Experts of a small language model.
Experts: 64 experts in each of 14 layers, a softmax router.
Training: a variant of Muon for the experts, 506M tokens.
Below are experts of layer 6 (counted from 0) of a mixture-of-experts language model. Rows are named down (a neuron's output weights, with its number) and show model dimensions 0-223. Each number is 500 + 40 x the weight over its row's rms, rounded and kept within 0 to 999. Numbers have three digits each.
Before each expert's rows: "raises" lists some tokens whose logits its average output raises strongly, later layers aside. This comes from a sample of Wikipedia text that the model never trained on.

# expert 16
raises: "a", "ic", "it"
down1:460466415561474515556525569608508534513480490522551455436506501500475490477519507511449531493540500536443498517522491510425497515545495517490485450525550455434532492546553488519519493579458497511461501488540466495460533510495501438472457591578474526472507469532504485537512483544518459428509523441482477484499595514441478496479417530521462496542410464479484488534502535506501427527504516518512479511462516482460566546476531522524521461524494451559575480561500502543573501419579412547471452486513510604447594466464540595536481534499498538564489572420501534452456512548463516562429486488483500523492513486438488546540510611503486492447479529500520458484485502494441493509497
down2:429493524496413524471421512496464486534565451532566477455440479501482469513585502517429533514474496529518589478540503565522568469506537539470536437416516527540511492466532428497498540483513450608450514557460488494502485432507443589486514513516488513518505534552428547545435509517447533555533535524416517487528475520532534515511470544415465488489566427472563475487460546551500485507494541557500512360501446477484516549505540499462468480485512509542519474519426522481490474567524436475506519481459448505481493572514517504502517478531525439523491509511527550485432445516531480519539489493488550486485518513504451450544457506504452495513507537527571548549468468541594518538590

# expert 46
raises: "\n", "===", "In", "|", "F", "The"
down0:496500542440469604457538549439484442485479457487500533526555513525534539512437456520477521483491493521518540499462482498509506514437482506459480497491432494532479520558507489503467491431498658529417505509490490483504406520538512528487569441486408520474505461582517522392532496495457488504509497460518454451536510475611509505502495537514543523455527495524493529511508444534527475499504522468528533440529557405469558506518498537515432498473514500491470448573478424501520502509453486483447523403524528516480507505510566482554476475561512477552517485507480516460582523485454568550535521532516429523527587399543510440444488529491475528432498456533565503539469474539465457545513
down1:467521467479456455513436488508542545597533453456501490466547560484542492544573549515538505542465466445542529474450494479487533530567513484496461517506559497504529499500529531556418485513505548530516430522513527478438551514568492466567540524488474466481538475516514472464437453483530534514450504483439420531522504535460463544463463459554475549502467499452532474553508524461506545479511494528603548497501479519495479494432499557525557402470518518549533506513516554479589534521446490480509497538538483514395533480491379425547455535525465491546486511441530510516470496473608477491588489529489526432551592496491525501511516523447518485445422472549525498475517428559491454484546

# expert 35
raises: "th", "8", "9", "7", "6", "5"
down0:524497464533501393502435502480480508463511500518496455507470486448504529485472543590502549551422494444432443520483488523484467481491545452543561440588519550526464511478475563481531513484523464434467510561491530492457531505491487494441469469509478483570512364507465524557546517455583477514511500492460529450561516469492529509460440502529551446494539460441485494546461555555522516437519516504444476555482465547422546467498512535533504491531483524455525507475518562538497457413474507350442473495513433465493487497528499470487468515451501440492533483558470526463447440510512488478414518481563484497495504513440499589479560455533497447508525575514461465547553552522465492472503
down1:519434458487552493566436515487517509522493496546531489498452464514510476492547588531471524531557477463520526505468504472540477526538494512497488475538528497530481476495532503459541326463464487515475510524451605456560518529470560537498447460495453490455467491493469520568501564534631512455485523489471554523488473494502464473506401468496495506524436503440479461506481442437452551444536482529545493533485470564410417499474552542484521472527522448462541561544510546467515544517426537510529519496485480494479546502517468487517496463475480528541491498404415500531534393551505473468517507493537478531493501512534460571517524518555481479489504513467517469410534546391494544468538

# expert 45
raises: "ort", "ect", "ist", "eat"
down1:480573534481476479492475453525545422549441516483479466522532567499537481552466564543528474489525464497545538510503461539535493492509548493465502569519477520485552552465493427512551453483464463527488452504547412492566497539534541407502457393525530566545449508546521478544515590486493474425459493459504517479470489519452502513509486485467457459501544461500539526510544506499518485509551522524535494519446498424488407538506453475521449513507471497539528495426449507449530517542481399469494511559492473516464510571509403512447508515542593497465503528492498498504507445540488519472413492568450425525444560556518464437559496474523404547520458578464496426495537525527460525469536
down2:501476487522428477613485521578540524563543464512404539483512439476529410459547476503490472519530487400530549524565481538528566512535557520533479408462555542505581496473530536528492534439531469510463593522519508463498534499467493469485415519520427482476461566484464472498517470514499474442495489495490477515504519483513439493540527483471582496542530495497464467490507543522526490495572513517513511485529533424502571468492496535539578482522466499461517510525539432574519479543545488513487484494450476513483458482449518478530532488438615485562492510614598480493571514474423514498441493512566544525531506497478432440503501475500438553512483465444484527444558520471523481513489

# expert 57
raises: "al", "ul", "at", "ed", "a"
down1:466486480459518541516551509636518492521506480474526526426490453495544415549433485507436539556525531533543458487474508504442575482444447416473412503441509516544502509516497498537537487507455518464537531502527483496463452522490521513479464569589477514574501523499481467548464516502495508492568484460485526498456577393442541568428490431516443451556467520452533516458501522540464397514512465503446505547529530466514506486525436447500518406482463484517555561564525493455574494546520420481510467493533507443511506440491508485500498483493499518511495500509526521454521474529456448565523483462526493526512547540457482470484515580477505488455592553534422502521552587527491531512506
down2:512498508509521490473515573518456565488610455493540497438405545553513623474495538494459497435461513516490496498529542498523481518471504551491540513515464443461478442505493514561540541490432531526503467382479501490553462452511502522447468573433542506493533452513532498547434471485525519518433533458516482428540478457504463521571542496514540520546483497549526501512469474436607549436430535513414568487517416529480505512561543508462581468487557467498475545531533483498504469486542502510558554469504484636477493472528543498483530504514503507526495524488508437468509489569515517448543509491517519491449518579475561557505454539497525471491437541533544515470535469531535453496455

# expert 2
raises: "s", "ed", "s,", "s.", ",", "ing"
down0:468492450495494490520515531438439550553503501540509485567461442524528511498620512563539438457588535516441568505529501527478508414488458419499534479459504404401480483470467525486523497450521545462423512553471463457488472480450503537524490541479442540521471514561513447477519508479419486522447471468531547541466532462500497473425577470486512462477526507509502559508478515481445532425501524526409519534510534606578418523475424515482429497476463565533463510516533503442520527493522450509456483476511552523447502437507517495535530507439487470537480545486483484527508415482522489551548502514506533466618543539536570536489471440531520503507510463536503483493523483561471475516491
down1:576472525537373546518471489509505471404531399468550516505461520462472556494544438530524438456472556514421460491508481501486527541515511470507407562468437478541445523516509425450500527520538476538523561513516530572545479479569461551494540474576550565550510514501544497540493533519471529575519466519502557511444414499494426499573404531463477432446501528544485490459488513462518500555464577443481550510479494459480412485524489470532550536538529526429470542535493488490504477473588545504468504550514518507500510466502358500487506524473489491538499510516438498556487512453504523523490466479513479523492520554510492517468519507475466516505477549508488549503459474398520456504502

# expert 24
raises: "stem", "d", "r", "rd", "cl"
down0:496517638475437520568540468493546497506534520474462522503530480473496537451503505475535520538420557551394508491497519447464600516546492499457539548534426526522547492510480462536517509477523547445532490451467508502533528493538491528464501502540543453457482486413524504559490504475468501571507501534496529512547511525507470494564473581507480483483501514486553537447451449481514540595523535466481560465482394492471604425482485477583461518530458532565507474446485482394484526502490439519506588457477474490517502558441503512473555501537491476459538467515470405449469511473544541497557487562487502484534430486481493459489526519475498513459426529539452594497471459533511496463476
down1:488459505476467490499523459540522594507511490507604451539538431506503463533494539475558503569468561499493521535521479467456592524507524508539494486458537511497453506506464562504507475513490554518499512423473538475565499543517544524471573489496492553546501487472416527440525447567539464467532513558496525474444498490503501483528445497513427529454504448502529526488491486458539610479543499601545546551553427455565481540520430503455488466503515529461565464496504481501502518498550459450494520494489492502459517467490459508458476447503431478453510522476470415543593409499566511550483424470573461495523548462538490505541496556546498541457492570479535500531532492483605582421493

# expert 6
raises: "ly", "fer", "ten", "ce", "-"
down0:606486445529452503576493532498489500469534455491590553571500535529537492474511533494508546560486479549499570454524528455490460585425555540497509546515508481526488513487455484497597502514531563457500529483495518475426538446495475476461479532476510556437480508456448498512539525518479566497479409487491483419429526472519480495554493464534484445508478510450507503508560489475481454514487528487484440472486550523508490506518449506497605476496526431518407559536564490491426551498540471458565448453465496521461500496487483470428534495446519475454483613449468560532525450541436483554506536592522557509528463388470510515504470470510496549485490511552498569502472548501449511462484
down1:466440500485531508413530500465477505513518461521441484485570528477502512540583512466518539484473511462522469535531510476547542471543444505496481551534575456456532483468491435494407482502481525514488450513450479473514481561467484492523426560506402504441482553511433531483459420420475458473511459420495513529557483459534393515474526487528528471572506490483436541444541507526474430438512529557509497556489474499550473501449537510512485441459540478409523525561489505530463542551498517506543557427536475522572481509536492514465512465471527476536444436507523517563534518468506446434531543495480517496535547441563528501548386508455464499484442468495534426585533497550536468544498

# expert 48
raises: "rop", "ro", "ric", "r", "ra", "ri"
down1:528520517484521526465495486549483427461435514550492543552519507485492526439526484494491463485486518563515507539513516386475504549480553485487492477536486486447509503569468494422485444419501479466471521411528548526503499433450490517529506509444491521534410564485528496548498473477474582523508534465523526477543489456516563487499482535512557526513514393521495454470512479479569516431472578503505561552464457518452560454437495421507459450473525522483451430584475468493504552513500505442494463457513497508503502542503490502522554561549434499454462461539433522533473509498494486459497569526567501494482482462586498464453441416510512567558527532500457561495435460417519583577546
down2:494513514485512552559496482483465545536416451467441560559431394487479491474512507506527486477464544464451453504447438439399511517571541524509420510500448499493459491511497516443447547541570471506448500541494476482466415518480524487515471505447441541470435485465489548431483481491516395522411491496481468505525502518519563450560504505475538520520481565535447490594573472470483521488570511505469437540435487519535466493508517485482429476469529561448478538478550465508493529469438477484536442471450528378563531499478484491426509517433522477534520504504580505603511537530472506496477466498501543513488529484508509513521418458489555492468505512551490451427528499533544498490515